config = dict(
    head_dim=32,
    optimizer='soap_variant',
    weight_decay=0.039,
    train_tokens=321200000,
)
Below are experts of layer 2 (counted from 0) of a mixture-of-experts language model. Rows are named gate (a neuron's input weights, with its number), up (a neuron's input weights, with its number), down (a neuron's output weights, with its number) and show model dimensions 0-159. Each number is 128 + 32 x the weight over its row's rms, rounded and kept within 0 to 255. Numbers have three digits each.
Before each expert's rows: a language model's description of what the expert responds to. This comes from a sample of Wikipedia text that the model never trained on.

# expert 9
It responds to: Single consonant pieces inside words and names, like d, t, k, st (Grimsby, Mandurah, attend), plus the word not after auxiliaries.
gate0:126161123166132177120124111133101112159164142087136168110165138139137110154130151171174109088108132087176060141122155095137121187086075154122083180147078134172144150117179113118182101155122172138077102127133139112161096138152176088155160120183118150142100158080134098135165142171087074137158164083189092127071099179167110137102063117122192191094147133151146098191178149090128136111158140159144161101162090138090078095160132104135136136178138122120154194081112134150080084143089119
up0:155120154053126086141162194117155169148116138151197048143136132116126144138129096154108184171088138128112103126090130151171134097104129065118121141146127144105143098119113134084093153136092082124129140181152090132142096115148114150099111126129085125026038107142124117165093200124135139113099147109088127140178139131108109091065139159185078128174173079102151084138133080122186111120119138151106088200078143140100152175174096116135177146096196160124123147134156110160130116110102101
down0:167102122127107123135106090151111135166132210117124155148155104167149178119154097121141128130127156103076108113138149073084127178103112130100098177167124144152144162095188180073139100132132113093124164167127195140128091117101086069130150101171079172079084050103113105087078096173110126098121118158145116152144124149136140151094133116144081123101055125151140082097118137104143122151150082134142145121111170153090055118116203169111139124126139081076169189066092118102068088125122187

# expert 1
It responds to: Short word-internal pieces, often consonants or consonant clusters mid-word, such as n, il, br, ff, in library, fertility, hybridised.
gate0:091142087107129156147106070155109088113130112097121146094164137133158067149122123162189083081126122074175070141162173085080137161078101114107088110158079136138131151091151099066174078137105184149124134131163179088130096146153157069143173075140098098136132117099140067112151155135129109174175167100177105099097125164152130128059088073144169144091117085129132120145159152087162147081142150169134149120157083123132070117103144111143126109167140131135120178063143147148060070166108115
up0:102177162151082117083156168137196137116158170123115151149181109138148102101157139160127079084107140096127136174087101115109061145114141057074109087173148129144116112145132101121112107166119137117118109064138105134129116120139152119112071144169115124161154088093137144123123140135150135169088111113142070122097136162142138162086140111113172161098128117122083095163168127127079101145216133135058093106143096148141165134164121085026184179139111097213192145110088135166114058149109121
down0:145096137155103161152121112129122125102182118156163132133060155120106135119119140079152142226160144092122177114245137089153173114135065130119156102129130159076158087145094141159142146148147114152126138141072148073122135132099198096121152117097119135181120161120171121135095140123104146135099106178122163179159142130104185127073124135130067087127108142110135138134058137138207112143164095136098162093131173120200137090161081147179173099095158101172134123179173126102132157086147127

# expert 7
It responds to: Opening fragment of a longer word after a space, the rest still to come, such as ar in arrival, Me, su, ter in territory.
gate3:104128127195133140161113109152168136143130091158125100079137179102116116106114109103119134093046159097185115174130143145148149114116130117102152077118178149113118048090167147070163124132081144131118181075144111091147128158031130127155164117144096130094207150187095130130118092134163093126114168135109096147114109129133198115117082126144153103115124102138151149131111055113149151098183087108108132099178046051114143138162105111165167139130095179109168100148144057137084143138115117
up3:175098103134127182123098135139052124099068117127089103179116137076153113180133106154154171133177138124123130198114131129117185127128120111121191136107168086202127122121088105104098116082152191126214164083156083188128168117177184106147162072170138121152108141135084100135154125161183163138157099147153121090133088115099133120130126117056120111152081104098161138142115084097131129104137162104155153072134098111144181098161099179202104124115145132132163125124202137134124108137100091
down3:146113099128113070103149149163117097165190104136121140143101136117081131169096131150096096105174130156140170120127082135157099155144093064106145150116160138095140134164133116183073171166102137115070169103149103115129118170122112116115123143121108094115104078149103167142081074123163171122115088122092193139083164218130148153104158149176200155129128083116110133090176134116161140205133206157179178138129132137103147195116153170102147094142116094181090105152086140169160171179142090

# expert 22
It responds to: Prepositions and prefix stems after a space, mainly in, at, to, out, re, de, con, plus West and South in Western, Southbound.
gate3:115079119132142096122140166109148069153176109120054132073128158154148097117138171123201171112160129051140145079113119133090135118154132174105112161151170131120115147136142112088189108112162098068155088122130126160201091142156137061113112192099152133155118117102113129120175140124098140121184157132129105103150091123121153126128126191098161153130089068128174142141160119117097156095110126169071146137113097126146136045145125112187080094091112077121133167087137091126044112198079126
up3:122110122137102086124127148147160102153120132086148187102157154120076133134136132157165086084068124122125130106138108135160114105161100113089121139118090170175104202125093136162150119161092121131165190083146158170122064043168062107121074082107114180152108083204149193123145167157132155178099081140098096105187066152107144126183087122127152170125123097178143167123120090127087092127141147164126191127150118125123181097131107160129169121154169114136088161081104123093120148137080167
down3:140108116121121130096177158097122063120116163144111083124157128142131102123121155103144143110179091076084141134101095123149121108063125131057087087140119123165102143179103116132082147141156088128161153090190112169115117143146079150150146119082123160141164055136138173032107125169126175118149140119124129123154060148128100083143157154146155138170131126142145149098123100137101147148129162122117136172111090106175141124141110191187151142085109106065183128091219085106132153223058139

# expert 30
It responds to: Subject pronouns he, she, who starting clauses after commas or dates, plus small score digits 0–5 in tables.
gate3:092122133158118157155102097122156152136169136080112174088161145122089112091121145146136118076096128098136084104151180062120134184116094179139105164105088154169129128109135133127165092146118159154106122125147159119195118124178177091157184087163111078133120111119149088118145111162125098160200160085154105167059148181187155141119098098199158172106101113136146071155186152110126141120136151181111163096209093144079107103119162088131133133155129110121140172075142140184065115186104135
up3:143201107090162146104069143082157214130170133127172136115120071139076139126128170114154153079059181121112148136093189083108176179154109140122102123124102080119153171111127170085171112160153104128087126100126124130141155139152157142157110127153131104087096091146186145134131120132084162178127072137100163100090082096171142098163102152127141179120089137121122073080169155103112134131130245161152143152147123142100130147136099101064136076124115116172096139117141169163130126176177143
down3:110155101189136130132150110141098069193126160146173161150060148099095158056049146103112097130117091149112084166164086123165101148118104160132154135165122126134117122157126153123109050143157175178100072131144156113167125055177126162171106134091138121162120146114103131143163160132130095115184109178109146138152189117089064109098074103101106120158163157126106124133128070159188148126124141201160100141141127106107121118131149136082079099106113166188137112117070151165196117156101140

# expert 0
It responds to: Prepositions after nouns or verbs, such as of, with, from, for, by, plus -ing endings and table pipes in sports lists.
gate0:095105117163083152143075082160116109134162142080095121111180177128107099153138130141142073087100100108177072136153177075150124151105089156103081154167098136162104165110141155127157068112124176123097133133181173124163084108160143076141147098164083100126121126079105081159136116131076102142129184105185088149075089181155108133134061131142186167071144119141119137152168125080185135141129128171138147085171101109094091092121137111153110118154100081166119170064111163181133091149081153
up0:144155077148120105114154105084100215197167147161126152164118091150082137102083096167166153101135140158131131104086117185136088145176112140152139087187096105174107167158202102107130130049106126161161065130099100158160112066138127184149197198136126146192161123112132148106092115123126182123101074143120126130147101107073204120112167117130146108147128139086076141131103168137099137148113175064105143112142100120158148128147151149172143109136092084132120094114153123121170112137130070
down0:211122173141131112117090158132082121163131154149158182074134079095152095112147056176135154111133067100167078134127167167116156165125188154088157184124115121071147130111146180177144164132102123117106108134150098091160131133176139060126148115156109173073092098125149158113170058154127136127053095084120089122156148131122170120176112156109168138141148146208090166110150133148113124124117128157114124095150134137145202134170158162187129166107114074115123130169138151076123114085097090

# expert 11
It responds to: Syllable pieces inside longer words and names, often after a p or de start, such as pion-e-er, pes-os, per-se-cution, trans, Pro.
gate3:093135134128122198138116104081096094132119161149137176121191148099160116068132112137141119075122084094167102154143184112115075174143113102146111145182146089130087188123172100048161120131169130139105108146155118156215128157153091108182140110169137132153106163108094105122089088132158067114126185089172068126110068118116129146108068125124163122111162136172169137144188147079158187142127145149112122143163106123179107108173145123118121117170061066111153177118091172151116115163122143
up3:116166123125146080119194152075147082132156112113117108116151114110170116078077106168135047130148178097116085145088155189100133136124099113090149142237102163109117135087149081157141118136101144142133084154074127139151111109090137120158112156132107100160163136135154151137056192134100189174115115129135099160116135117016120132138107097184168124158091077122080109228124173118092145120119151137127150141122111102162100073120128108100132173132160055126122109125144107127127109134160125
down3:139139150142132107101108117143107115164127126156086084129096112173114129163125116086200163148124163134119151158142147125092152136115065135108131138046161108071158152190109119086166103153136106192138121095110120171123135146222118131108106142150122131158160140132133079077130090100125051167132090137139093105095117088179166146107102135188049113143061118142140141176105149115185100141115136212161129104079136095124164109124175124179143106145113138179211083148159135075117146145126082

# expert 20
It responds to: First letter or piece of a word, like p in peace or private, count, and leading digits of numbers in tables.
gate20:112187131120140175111117109117104149116166118087136123093164078128124093151125129091157116087158071088171101147143138089152081186082108165097114167155106155145155168116184084146148130113147182137087098104077202156141050097208189099088123141071080131142093122126159109160160147182096121129147119128165092119101132162136128168127094134158174114103094142128095106166203150114143097141167121177149128106111115157088059073147153127151103100147139096106125151107081126127116076174063112
up20:171165114126152103157100140148119068137111139161144060140101136139125103135084138138180178133095093136108161111116106121079158132118085120137116123107131131167195116090119126113112147102121108070158072163048124156088133042115142100131135165098119179102108172124151119123111127154136113128105093118109188082159145132123123136039114196108150095171093108128126107128122205091138135091095100143156103117116172157197117140103093178199084097100116180084227113101105141128134137133178160
down20:148109083144122132192125085133101114132176162118165163082148090116160201066095145137085167103155159154132132173122118121140136119120114118094119128110075137128094104111192098104090137194134158149146113051081091118154128140098185160104123117112120095117157116119089142107136104102144127116111086127163113187116156119122161108147152130126119098093134156164110172167105151201090207115099159133160106103062114114116146049138177067061152146091166107117102154091094212116091071125102145

# expert 31
It responds to: Frequent short whole words after the, a or was, such as it, first, new, just, return, original, role.
gate0:151107115151114148158069100132137131143122108073088123118121089115176123154127177154189110100122145113157067132147155089132090149063122165137125153170087104114107191130172146065156137131093187125093155192154169124125096075135090106134127109190058128082079100101153078127127132147081088133171145123191093123122118156137143129113054099131144146128107197179164103154133148071123172087166099160114167103165152109093098104147151105126144135157162062109112123059108141178105090130123181
up0:094131122152071128139097190108079128122099183078122144173140160148128167068189145096106107120137131127072125098158091131126092142145163189061115160153074128151095106106102096127140132153109066150095126140158108116129110145136113099116093152152115192109108125097215175165128147069130164145160156124120116132070160142138123170143076152147132109131108153180128147145099159128117105141158168171088153154180120160082092167068160100185114159154075113035172152127152120139109081150074097
down0:119118121112207097148124108137099106143181086144137173133094106056084078152131153141153095160133117176117150124120182098117118130141142077208211145068172115113132163190139136156109140128154138117111154116091111150060167097107155166163118163149081080109129128185127149107133128125131095082121073126129127146102125095117126094163185147153082114157100166127108143187100110099135143162093111066128131196109131077136129116152082120056155125087175124157090076142193176109108128115155173

# expert 4
It responds to: Sentence-ending periods and table pipes, plus male first names or name pieces starting a personal name, such as Robert, Peter, John.
gate0:126127155174113160153095090073134089158148124137095155112152125138110115093154074125137111164132095123180102128134140112112097176085095098117082094131073176139143150098179125107163093136139138143098060153083192082183110097116188085165147105139099091198126137061141080164148168094077112113138175160194122102136121151138095162092083117133137172058133164171125111206144128086130154092143164147084176105173142135124134130090104108116152182170111113126105184082096107168093125159119121
up0:136156098108142138112132162115162152127122108182090159147201117089135097121098093127116112107111118161121116077080129101143144157105141191138153137076125085161102109196113171115151135113085122148143150131157128115115138106149136165103141135125148104103111138120129153136116146181086096171103108144150098169077125146116101118105173121128127156125175117190124145130100235146125124065209116115156144122124115098167177144161020102219087138092034083119086159068132151101089100148111116
down0:085073118147131118091129126106091111106131130148103105132170119090141073146147143153102189158152157100091184127129130135147101072120026157132103088121126129117149222158149105164116121110130132105137071102101127158117064116155142135220135082129104058094166120204122125170141156096122121134182124122118180131090120149024149155132088113122134086119123168095121119101149060116154104062065124149074150139124108134109135124137162147080134122104174148117132123141122085110139118108079079

# expert 6
It responds to: Forms of be (was, were, is, been), especially after which or it, plus century digits 19/18, closing parentheses, and table pipes.
gate0:131154167174098130094116093203178052136162126070113167157169143153135126110154133076163117139095122081175094143144183088148123176101081182086093161111093096163131172126141116145145116135098147088138085129120200126176093130157175092142136100126120075111140185096104095185111147119098098176145113146170079143095131161140107109086079159140160129093120138159180111157176161069178134086143103152096130095177112143072088085105124146105095113169168086143173161103137144127087112110142146
up0:094125189133066115174106098109084131160065087110098163144175128143144105193140158172101094106110126173104086110151077121080089140082144075135069159127096140160157177062117175131158107177125096113102100106160176099157098080157144084151156071150134126124159083098161125123128153111173153122162155127174091111145170127172122194108109164103161110085159111145076141102096129150125134147088117129118160115138109150179131136075131140182171161128111146126120183105075084173117098166058130
down0:152144106188088138185121113149113108147204109128087138102074090124174131160194149115135125146121144094122082103063112160080119137159148118132131168117131150134099116181110164170139205105127150094124094074142110175073106124100169168122143098127208180132139132122138119103162182175109104104155099149163131137115075117193182171116172130102140134124133147114150102092093134145169107116108135143106086108133163174089145086124085054206107190127147161153126100144171092142100111128182080

# expert 19
It responds to: Opening parentheses, opening quotes, hyphens, slashes, dashes, dollar signs and stray spaces, usually right before numbers or names, such as (22.8%), $36.
gate3:105173172090145155148102142138126121125139108133089158140174100128108102121139142106156125118158126102128079137135179087101125190082075148096127129179094105122139167098148141102163069152115137107084166122155140138184142160203140082183129102164116080156104143088123094160168145104082156101135172129192082101113161144193133119093060113133177153108097148147138108154163095118144189118153105166085137094179075113096102103130179189183108128181124077134108174090113098181089081158098089
up3:164146129136144066118115068152146110112155117187138084195147107092069195083193127147114171153146120103158128129100164167152074148089148062174117161120125104145123099123165081089165163163100164094124118139078095097125109125160128108204102124140163140121139141136113157126149187163136098126168142155151117132155066075130218190130165156146134128141154081115132187122076114147165117180090111151087128104138172159133176181129156147096136194137175114089168102145114154120109124139128152
down3:086121127116109168118156108131118131081094129111128145115211118141128109120158118161153149125116184109112101110123154159143147088173100181123145083154148103138137161130114140073159150121068149111089171110143116083145095151158099107096127100114076115133145102098215103110130154133138143131098110048183144143158122112149071181093212122098074143097139127072151142166201134142067161162120131202135066113161150113184116148098158097096103116140100111195141109088098130118136067171194114

# expert 25
It responds to: Word-final or inner vowel pieces and er-type endings inside names and words, such as e, er, o, a, lo, in Sterry, Member, Server.
gate3:158107129140081144146116108142095124161170086096086165118178124125130113166094113167174144104082130084164051120162165096103129172093107181109072120128066138179125153105156140122166075123091168190061153161160175124188096115167153082141170099135068111129112126109145111101139125141099107098131179081189098113088105176187160140101068095150169174085102124125136120157168126101165119088095127139128176114134123108080085101126146144167130165163123096135136168077123149158089112163072145
up3:185129101080135102163114108165149138051160145117126091168136146136135127125080179150074182113127079178083134090133123159173125096153195091129141138137130116100142096125141132063097165149149130121149175126156086128140121131102073156152134159135104115156126174143086181143073060158141160092133194141087184096165119124138076129120161138118104145163190186141103086138141082186110061144110114088142118161119105079134142113103155136129105087058142127083151142178148066087127173156127175
down3:193124096137133078074127235125120151153140095132110136097117127097119095147128108088168101125144088089174132114133227140149127085099104176114091185132124119147145176117150112135081107065135185158102139158160110144156115146121095173123142125106106099170158172114178142098158091140101134098137140094161138176130057128144141070148091152108169129070095145090148115091087136123130066108099205129096151080145189193123111150125183122123175133138143149136091064104108121132141125166135099

# expert 16
It responds to: Space-led opening stems of common words after the or a, such as co, pro, re, st, comp, Jo, plus Cyrillic-text pieces.
gate0:139128166141106165108113083088159089126126130094123163128170169161114099154146122128158142132110144088144075109146153089150113150144075191111088156128086091105126142095140155081151093110119161111084099103161099107167120160196168088205136108184116138112141147117112098143148153143083089150160145083182096118089153172202124177084082139110169130083102125181167105174146137064155090123136122190080174124147091141086098085166167104136117087152130151113115172118102169168077087197102131
up0:191118158171092126160067153110162156126115104074155085110127140206120106143165179127130124100103120167163129125131073132111179121182166103100089141111113122078113115108066140103141064082104138116091158118093062091089099178081186123138163130125113145121094109103111100049119128172135145199143122153150118181110130120116128127102112163098148098106049135059156120093104169166156127077145136171126115088118091107114150104079116167066109189150151133152107160104094138094173099149129145
down0:111139152118064085076162151196137161130163117137138102147051179110150147125148123092080135092140185160197102123113168142187104124165111194116138071104125213174076116139116111078091179127141163191109122156186111158132127131158118150109091148166118140146137137153091163134167042129071104152151104123153128133097114170141120164140167110153150141122137095150155120137145134128081096142101121087163131140137153128168136102183144138127114099114125132076127081168140218098057158106104122

# expert 23
It responds to: Bare space tokens, mostly indentation after a line break in lists and match results, between words, or empty table cells; also Cyrillic bytes.
gate3:095149160124116159103137126115125142124102035135066219049105140108151105173127147132156095112150149078146110054167144101059147143103158194103153119200091105131141140092155145099157107119127174128119186158142131130179127179129113103155172126117091119152110073096104125133152117128106114167167137126151099114111114155154144084125050162107155164118084150158133142147132130143062131092173166148103141116144112124087096097147166131209168109155105080109132122085124102107042122133094100
up3:127136127129105103098115163108129118145118092137110205077134097194111180178189194149177159123153149119137141039179108139126127109157137139133136150180126147130069115082147153132119121138106157183131129138112122120176131158147085174099167089125137108165079028137149134114130150176152085132088115085122133128133142133131164114109138173053108140136144042187134130114120148136097176119134096159125225134098129087149118139140144120188209136107115124079103144136114112093124178087128152
down3:133061097176134108120099085121082045125149140155122135167122138079152139111151144163165141171141134138153143090118136109109098092152148179119113136096125088141119061154137069145124170148186119099172101088165141147076096134110125194128178176121114114114133142140139180132140142145110080128062095131127154160162142170140107105084181116137076166117204140147101122099119155136144187132164150095188091091159162179192196111168077184136161150119128145091159160119162143115104113118209117

# expert 27
It responds to: Word-ending pieces, mostly plural s, plus -al, -ic, -ton, -ia, -z in names, teams, and country codes.
gate0:127104082140095166146108178109123074093133196115063101099061149127136149131083162074105139160137091114147119145150126109078113146132107119174137171131064168149163158050084172106136133174136118063142078160103180132098147138095147107043047122148079095112153148093184130162109129107178123137125073105135178109111082121137127138104124112150145128127144115108123129140137144151123151173105152111091072117107174119160093196159182081091134092128069138169121123123049135151125147128115126
up0:113075115125172099163135097136094070176159144091134151094155140158116111131136148141168144087072121175130166180069167131140193163129107086171045151145138017113186146162057109117086154144132131144150124125132097093134109142208121119072152156138122179169107130152158075135150147127123122141098060128129133072092097104105127174125125144138085136145127103136144177120180120125138115091130125095147093134168102117167082156122114193133155088108153168196123129114172148086114074127122152
down0:209118102167135142140107149085192167089091065124097141121113145118116135101158134103139175145187112128179146148169146137159120108140133103140109091095087121148157146117193141146149139097128145099145152065146082106122152113133095128135153129078093135134097166195172108134099095097105115161146122095152183098116074068109123125172145107185074177131114066143074133121162121132142114098110139156169149183165134110057162107057139201108075113101076098155116162136144105136199095150141076

# expert 13
It responds to: Punctuation dividing list items or clauses, mainly commas, hyphens, colons, semicolons, table pipes and dashes, also and and that.
gate0:123155148145105160156085129144135086096138167103096124140164149123101121134111079090159089115108092133169075190128169093120097178086092122096149170178125121130155148073076172156135091091102130086097094148136150073179114125155165084163100115141067079133111186096098070187076131091079079112102159164161084128115138156140100158087101095182161124083156134097131139159148080089152158123164083144127148077167103161140087171107118170139095128165118094183146165111106130160134081150102180
up0:149152122102215133123105114092101077126168146124134146131141157180143155060108128158138154129176102121158114163121156094088116146104153104155110129126125082107084171137076178203150132152152091119155118116149097143102097084193141086127094165188219133154081160108123109126098124108116084091175128158118128083167167083176139153143131103055136163133089156102113118115131088110156173115102065121113119101131062151206096132108166164171135172173147168114103167144106108135117083172114166
down0:135125093124117128120144137091103171128139071130156109115102153148100071124147177163131102119066156065096094133141139117137065098123088144133151111205091131101087138092121104135141132136144148146118186124154156129097093140142093164122147102138181183137091149120150175087110112141144092103143196124197148145127139130145112140077105076101102058122135121174065060146111149063135068120151168138153100130130152158085150151089063089121112137149117153095122106091197112112221105165116204

# expert 24
It responds to: Word-final suffixes -s, -y, -ly, -es, -ies, -ers, as in drums, creepy, particularly, plus final year digits and table pipes.
gate0:138085163158137155140093104130140068132169139093071120131149180131142077159124121146166095104100110113174081168158176100130111183104072189091068164174071142177154162100150153118155101153107155151100070132161170123173103117149188072155157103111075091114105118094139127139162141112105100168149152101187060134118131173147140166113077100144198173078130155130174137161143157110144158080145116179094136111194127145143108107115166104126120134164113118109144169070131120153097091124080095
up0:085119147040130110091134126077114105128096155143150127117108108133148170125083158085147162197144134145124187065107111181107117069167165129155186155082154077122107085184137127148113133091130089158157105185068102160119169134156076169108138148172181186127111116149135129116126099131168018116109141111115141104138135077132163121182155154088083083128138161096101144101095090145105112164114124116148122185112103129119167166136153144088113088110109145121069076142136148111173174147176132
down0:178128120174096136098168133079112062138180062164099133140201144121150070113136076136139133146131134155161114121139222214184111187132121145118134138102130168153095161126111102115103123068107154103101124202179108158082144149128140059124080088103048106127136129132116144163129150116167138117102127095141081158091114139107124123189119144154150127098108143136178100156097133124150121129081131173116096124185110162127092120102144115067095135089154147143107103086059145114200104108105126

# expert 8
It responds to: Articles the, a, an and The/A, mostly after of, in or to; also capital A in table cells and abbreviations like Aug.
gate0:149129153137126165137093109135129110119151125090083147109172121131105077165173107125131086132110146100177083135164174095137087177108082171108088170147112169190172194102094151151134114120095160106088118094143169115175120108178174076155115118109112091120158144096129087167079136093093119145157149083182062129081123171172133160083074091134175113075151144158119115175195121065151179103122097145110157103166113133104079090122139148155108152155166125129116186092092124164099087167067123
up0:144140126148087112174133167159149068137167147134158132169140083140167141098166109122092108108102106145116154125115106121097074124109109068134116126133140124087107117130163109151102076131149086144128106112142129080121117122136179108109098140088134108130083150142113096134112164095152137127123157219098169129108157146098041058058126162119138148066112128116189100150133193125217116184216121177123110125111141186144147172102091076071156100155091176114144133095148209153118154139117104
down0:118103072105139197127129135118165115122108122096106098074136112099139132133096132202102152126202102167084129090159183144143123162101135155064085111111107121113146139126171144113119200124094132114194109114059185147119129076117154132068140138088166091092110082117141152189087110070124097129103112186161122105140121143137139142217161109193133136137118084116107183087139118090096134088093140132102157104148167115178088078142103151125091173109139088088111123151149159153199112118085147

# expert 3
It responds to: Possessive pronouns his, her, their, its before nouns, and capitalized opening syllables of names like Ma, Ba, Ra, Ka.
gate0:133105127112120170091146097127158155193126126107104144062078154175157116145139099110186085158131188066113087108167132149148127117064087132078100093133140098114070072119135106108187145177104117147153136134150139154083158154116108122159148133155132147096177030097054122092114183133110087089185109138126153105098140163125110154106131107159166128059111090190159116144128149133156151119050105108131135091134114117195115102130140141137065108126107141110146103096107163096083143120046121
up0:132118150138109158209119095131129105151185128104118158117117166140134132111169114146130127135121067165134130185177138116161125146161118109159148059177148112097128132141156191139135136147134103130136042162123103129135102092142115155115106123178110126097158126099128148139075143105123135082122160090131061160187120115120156148094132113143174099144131084117155148127169088048135195111102128100136146067127145122235170215130139077090129125195104141128187121194077180102160092131102138
down0:151161142143104135116149151088119141104095126150117129095130104108147089134110095126109170138144101121121130131075114142102108134059183122105143169091056118146197138121049083152088172071126126088140234163073157065147125131132120132104129065143127121165155117135147097168108120145097156178131099103136091162158122135226093150170123138109090150098149203133126125103122133072114076140144118100103126062141120113046107131087109128170102097100131097136124113082129101177144139142205126